Experts of a small language model.
Experts: 20 experts in each of 15 layers, 128 squared ReLU neurons an expert, 3 picks a token.
Below are experts of layer 4 (counted from 0) of a mixture-of-experts language model. Rows are named router (the router's row for the expert), up (a neuron's input weights, with its number), down (a neuron's output weights, with its number) and show model dimensions 256-319. Each number is 128 + 24 x the weight over its row's rms, rounded and kept within 0 to 255. Numbers have three digits each.
After each expert's rows: "comes after" lists some tokens at least twice as common just before its tokens as in all text. This comes from a sample of Wikipedia text that the model never trained on. Tokens count by the router's weight.

# expert 19
router:096144106126127150101167168148115177114066142147137149118140130134134142143096160140133138123093083091118138098145101103081150087132145155138138112108111129139109147112146120155140157153081152
up0:151149115158189135090095126130144117159123130134132152124128157105178136131133136154142192138137095106124137136132083106097155083098123124081160168109118178168124169119179147109155128129108147
down0:081127100137102108152149103127133113085140091161108180158142106114168117112144065112150148145167131159167102125141165156159113148092124084116166105121105085117130127118154135087120160115131124
up1:155150105131107156148158165125109128095147114164151100122127133154090154082127094143150150108132114101161135148147113101123098146135119147109119103102127144139083156138131150140129133131114151
down1:118106131102112127139163130108095134076139086131092134125124117124104127112133124086106089122117136064147085151126124147120154145110135139123127109113162161139144172155084113147123149124135116
up2:160171107161118135135129187117125106122103126122109130164140157105098141093109129128119157136081152139161116072123084132105163149104121191110117127145133108143127151144173112158086127068129104
down2:097092123149119157146163166127131130116145101145167120162108115109135104140146136105120107146116134125134101115126135126115130134138130114079110147162105101132082110148126072139107114126091149
up3:095152107163119151143148159125124141110118128130140130128148100114097153103139153117153155196090135119119153130105126134154104100121102101142137089109131090108144149118148159094115162111080119
down3:163177089148120124139141134150133135131134128107168119106086159139135101169119105124106120134104130158125144128146153147135086130119104170104116157088103108102160123139132126143112094064152118
up4:089145105120107152075159126136095149147138103169144120085114102104125122129108155118119120165109111124134198083134113095113127100148117123151129154070122102131117143123153133133135132150124133
down4:116129136140122174120122143071133103126102147126148102105137132177143146135127119141137119132153142123122143155172108115115124159132131121153117128129148131153144142118188080122160075120135129
up5:100120123146124132142107143192150142118127110172124156128138127110144131093110144124127111132118111115119107146118095102097130170131129082166131120135143093150080117153148145177170133114114144
down5:155153168114139109133094157122123116134152120142119063067140135069134151083169096146154155108155112123109123157161151121129146170080142161154157127082148141137078116150148153175150092124127153
up6:125094125136150111110100119101100096095122116140117179136133149149122144100156131142149134111126156126124182138104138112110093152157123092147101118160147169100135115129158113130120114145104157
down6:138084136108095138116154101154088125125153132144139116133072165147093141125131135098146108124118154103157163145171120116095092110141164153100152175113135126107121147125138138098165136135125187
comes after: " |", " for", " he", " He", " at", " won"

# expert 8
router:133128121144157151134140145183115104099071111176159106115109098137146145119071102157075158125132110124076118175098099097122172068108162120096131144091180118145146122090133126106120122159122131
up0:119148140146168131134114128107152114144140129119130129115076137146156103145103104136111114151141139129091109135140096153117137117137095094126118186150126133136130149093091142141127134150117161
down0:120083132117153105174142154061150099100111104142153128079161114151102132151115094127141144103137162116112129140142147109110168119120089147075099154149122164134135145120125113137159143125114150
up1:090121147112156125152133109179158133159103141134168104137102133128155156165116147152127172117121146141146114163135148106086146123089165114099145135112160126161102090117107144119134141125134100
down1:159097142103130153090127150150106155130120160120164106113127116131127106160107131140116119112144152108193081167100116119112132110125144113114109078128181119134129137149110132137115163131127112
up2:112099100096131116157123056114155097105106162102117112185137122141135106156148118126109156142093125138163089083152145131159164160140106087089183161135135111110130153094131095094161135130090138
down2:131118114137093143136106092113130118146138156129133154117106096114110136180149137126158125169119134137150134142133133133117124098144120136119103147173128142131150149134180100135122177127164117
up3:167122123123148167141143133133126139149132134132171116155126113091168109152128126122106114171088130138110135154138157185105171129136122137121145119147142181121156104122153086107152142183106123
down3:086080172102127121120137112065105119155154142118098143127123127138121106134145122105108114134151125126159149104146145135153145127119123135102130120145089162090106138126113152098091123093120131
up4:129153167159130161111185121086114183088128177165110145092088145106107190155135119112092129160138131147104131093120130072119158107151184114101134145142114166149117141134115102110154159121111118
down4:152147137114125090130155121148130134105188119122116170156145150085157156108125102142119116120109110086144167151101109156102092137108141137134093105114130117122144158131101146127100114182118120
up5:111145138198146125158114134114142121101125084089116140120140109128168183109090147099127129142155150113126159109136116124102126124082163146104105121139141101105108116126149112120170142134133164
down5:121112143127126155127153127068155119115124091123145144088137149156137154132127117095123125122142094112122130077136131142149118156094151150105167098123094127060126125107117168139109082173154118
up6:121134132157107113110122111137155138094117125138135142135146115113121164129119098115115132106131085085121114117128116128147074128116148121073116124139083141111125158158127124142135155131102164
down6:093131125127121149139150125112130117118108149127168104136164123158155110139069080128123140076107112124146114150145084114160097120148087117124088136134124130096094093169084069154166076140100135
comes after: "\n", "|", " ", "\"", " 1", " 2"

# expert 12
router:102137174157132145140157112126084149105148106144118134126111104108144164140124153159115139127156093123086122147129109111143119177073180109111133105116141137119107106117133129086089128167125135
up0:103096123155129162136120097164102146142110135128118107113144129147101151132147155142115126147119129109160090150105113154106101159084140130113101106138116091170118112149138119041135137168127097
down0:164116098164108095150127115104096128126152117147155152128108097094135067109143136100140141124129137138140164119131142124124063141163092163123057124153130097141109087147130127135154109150110127
up1:111096151103117129150114138148164140157100178115144132106123098129119139137134136155083151103115135142128106138138082109164126137097115151090146126152124102141103135150118145130085148110104128
down1:163126121120131108121077127103137116126138123137111148162118105113118128122143159138104113139145136105162113110127160078175166111123138107091162157180107126114121133154139171155135113154097115
up2:093158134136148159104086142131141148134109140126140114126129100130147143186121184133148115153126119137115113166141139146096132113135123112115082125110163116152105105125122125087138148148127102
down2:050140143117142116126126131127131149150151104141097137094116144133148133104140131115113127096113129123184151152169151190110109148129143115119117116156131149179175134101112132146157150128119088
up3:116125131133121149103157148128129122132125114146135108137128119099126130142132128088125148117128091099099127114127149147146116169095140103143126106108115136127096103147116125139116155116119094
down3:109090116139083145132172146128145145152092095138111143125118159108133135101194172105115146138151115141104170059154134094116158077110137113126130146108107111109140101113093140118107119133111104
up4:178157138136133122110131120147063136113096159127166132147165105105126150148103131160087161112109123121121132110091097142117143099147117148124126173087121163197119115112132126116088144129142161
down4:084150131153134134122137144132144141139093140127125085119105173075135121142168158144140104134142057146125130130137155177149069131113124110125112132128122154153102126118118141135122106126129134
up5:105112139136117141140112107108137116124124155132119147117119171138146125107079102090121123136148125078129132131143084115180131167079150108144090159138119136158100141116149122143150109147119127
down5:136123152112161117122129114137158141121137088176110115123125111137138148112134142139119130149180171068164119143157104119109161129106134097143129154146103140160132130115135112132116153118056136
up6:117092139124162122150119081096140065085116140098157118156105143113117139119120113129119115085129122133115142124133133125117113137117167111089118113157137086087094165130143114174127149117075143
down6:123111134153133147124099151075145104133124150107126118111127102125113127130132152110121122121090124115132165112159145152112103136137127103126105149124182111129109115113134096137110117132116145
comes after: " |", " ", " 0", " 1", " 2", ";"

# expert 17
router:145128189145124131128160108110115152150150133134116109120118125071150137167105121145117122114161075149109150130120106096102146094138151169116091149119178127132135128130102144056133182139100134
up0:129155172115161118122164125134118160127136103126118119088144104111146139162141120137074140129113080102114153156140094104132160113095127143101121195117094118136133095140132183129090172101067161
down0:158132105094089124105146131145112112136116111113130106145072134128176112164144113109166077148112137120147122128127091151102162160138128181142135105100181116145123112123174137120128146156154124
up1:140089197109123156091142116113128154109133167106112168171109115131117109141118118118094149106137131169097129134074104113170180083142143153138121117096108133132109154089117108110141183150133141
down1:176102090083133097132153122141128099163133129130138109105087112119143104126151090111126121174100128155115145143122121178125165148156121139135152098121142123118093139139104140168095122083118110
up2:111149100130139131161144133116130117087098112090118145084131130069095116113132133116111172152147132114120103154104070166135167122136123107128125145119138120075135149121174116155132139185107197
down2:149118062116133117134084135114102146125135126124166132095094126134113076128137141131122129124124134110180167162102112115128143145131132120130105167137119090152140108179150125185136131116130146
up3:131165115115115129069119122101186128155128126098099153146136094143102111124137122123120120090152122134146103123127135076134124110118154164133130159125180101143117158141146100145174126123069139
down3:128123122057127151106120163118138119152121132081128138147144122118111101140110151101111113105121133123174125132129154117144138146144127170099121180127154132107147114103089133119091135126054122
up4:145147181144143121133110080120109118105090143107150168174114156081172106129097174149141127136126131132153151106125120116120134118121103145150093140075144129134106142102110168065173107099143123
down4:130140137130106151129112138129129137135098160103153118130123099138129100133132120136143132140150152121139141134144162132158130132056110145148131165127177104112134152121150141128105125124135132
up5:159093141146129149129149123132130151129129110144108121102121132126141128199103131144107121137148136134122122161087102132119135111127127144132114128145191160124116140145132142057135140092161134
down5:133131119115136115113138116160125109169146106120110115087122160126130127116113122135143146154134183170120074128162089165128147134120149147135135139208137120152138148152149143093148156147143125
up6:118148115123154125111174161120146099105130104142112138110120109109127162144123102128117131139151100126150118132124130099123146111130145129085088141095163117159168143138143154131115131100089130
down6:127139143153098112137188146134096091135108145127094162122087118116144128115085106107146134121082101090137106140106114087148137087113121104105103109152112114115106138118108145151155124110156145
comes after: " of", " the", " in", " a", " by", " for"

# expert 18
router:177145088130185113113142169133120117189164113096163138108100100123151161158079099130125152159112110137147137138125088165139122146049160104134170163119145148151143118133172154134114117118106148
up0:180121089137132147162140146134133124139144118108109137114152100130117090151127137138156143141124134149117155092174173155128088162082142124157083117150069127128124108137162150130183086126121137
down0:121146102131147131144137107107163135096069138108139123153137126155120101113100183135147099171107125104131127150098149094135152133137120126185131170120098135169131161126134137130123128119168142
up1:142136150121119145124170137135143091170122150138131091109106169113125146107127090152140124129117132139119149131087153139160124154081096092139142157141140165089099120095113121128117174146137143
down1:076129107125116122126154128141110142123150130161125174120126156085133066063100120139133107141123151117143114148104122135130143142112147099143145139164147118103085135131148099135076151095136122
up2:095165143167140124107171137153141162110129150128167133116113110128132151130117135127132138143135098114114099119115101137116166127048144144172093159122168164129142132118078120113112138118113153
down2:141131123087139132103169147115107156155079113098078161144132107127089129174159104145137127126151116116134157102091085171109164159158111137109114184135144120094116123112098136158146130113112136
up3:149139098168137122106119148136147134159124114104141105114158102099134087099108131116128217136102126103127135107128102134139139158105132127115146182121121148176140128149160142181163154120149150
down3:110150124125170150128097141144184104094110111143173115133131103103141099129123126148101168139144177144101129161151134116117130141166158137134150150138104125141095083133121130164157123096141139
up4:122187136172167141161175157149114161130168141117146137111112156139138129161123116146105112145098091141153126116125113134099155103092108153098130110131132120119134149128172125131111158156112164
down4:113148143133116192128085128108126142130118134071079152159101142172104141118143133143122114163142104177110127145117158194116158094118096124127100144133144219145143162097130169136158179152107111
up5:187179133127138170103120155126078108119146126096143101112100120116093115135120100123134126104161132095106116160142107122095089120128142129118146135125101105162164136126149140143107150085183137
down5:112133131151161145131102131116105131114123111138156116129111159137151131150150127137115128117147113066083108094146131139096149103094155113139176143167132105144140096118125154066138141125130135
up6:094179132143137127154130184113143161151108129104160141117101118107131152139086121115145133194107093141125134134113122148139112141088122122104102089126158142086112130162131090133112139169144139
down6:120130122116136159138102101135155112170123152133127153140125108083142088133144121179100145159076124141134091121106136127088139142103121137147112126115117072109112132134107065133112112128120093
comes after: " the", " a", " The", "The", " an", "'s"

# expert 15
router:116149158142138147119158094140090126125103161131161147154111133096152106157084157141096122103125113159065125112128093096146146150107155130128151142101121093151137120091151101104152181133158145
up0:102101141104133104072149093108096121127103120123148119109120083123167099156075111141111137128125126063120184096168154102095150119146116186151113156105128085175089111127108126081147148115096108
down0:140090149074090135128148128115124139107159076128127122142140124127125095125088139142150133130116113147130149110103136136128137132121130113119154131110135133148132117092078100096162157117200119
up1:138098128140139131168107156141158138126125147090125102113090146102146102138153144137128152095128136092106089171122110076173148099127114143117136105101123161116132138122131146071132112137157112
down1:146159140131119137132133138099151128130110129132101123151126126101121119163171123138122121140150117109143124148114123150095113132140148099135105113161111074154149118128094138123144157130087155
up2:116150135156126104135095079142117118135159102089162160130144144121188123146084173106118176113140125113103148128106113078111120115095168136092100110134163111149128097129102145112112104124125098
down2:085142147116098127109119130140102103119134125137160140135136190170143130096141131128112145106116129100099144143141101121132118108130106141100156141115132117117155116182127152137078120135103096
up3:092134057147133111125094097143187131144139128153145155146121150099141137123140134127100095140081118165177144124105089116115137113138119153154159131154132102101154102105116109141124184157105176
down3:113090120112121167141129161115173158147134064167124117106084139110125089155158143099129131129143123110117114092144176166085162111150099176154161116141150130107148135111116141155079100154103150
up4:122148131113112129143149100143082119150114179158151144160090078093147146142088106106155164117151105096085068095137140053141184155119149147175107087119134104144118113161172146135155133131113117
down4:122071114107143132174147141109141127154133112123117135165106102119115131117112136104136158061153137105161153147118083126092150082131121139138101124140115104144181117112161053106158159101133148
up5:117113178168111100106105104162074134121139103116112156148117073073130215148117139143118145112153144127129115112132161065135160156128111107136101112123110134140147130111125129114114170108135120
down5:107179093114117117146085114105108141121149128163089130140147124113129115102164118175150115151163107096114152106132101128123131123155086095127109101210130145128122123166116137141097109128073127
up6:127111131151154144149138136103099164147104126137146088081135113151134117173118128122098140143111163163119107134141165130166166155106114137129153110133157118101105131134117095072156103142167140
down6:169091105101126147170105110125121137153161117120146130129117136135133086106122142127129120125156139120087132115124102104138108142149182139118141143137100130115134106112123094118123119128159101
comes after: "\n", " is", " was", " He", " he", " 0"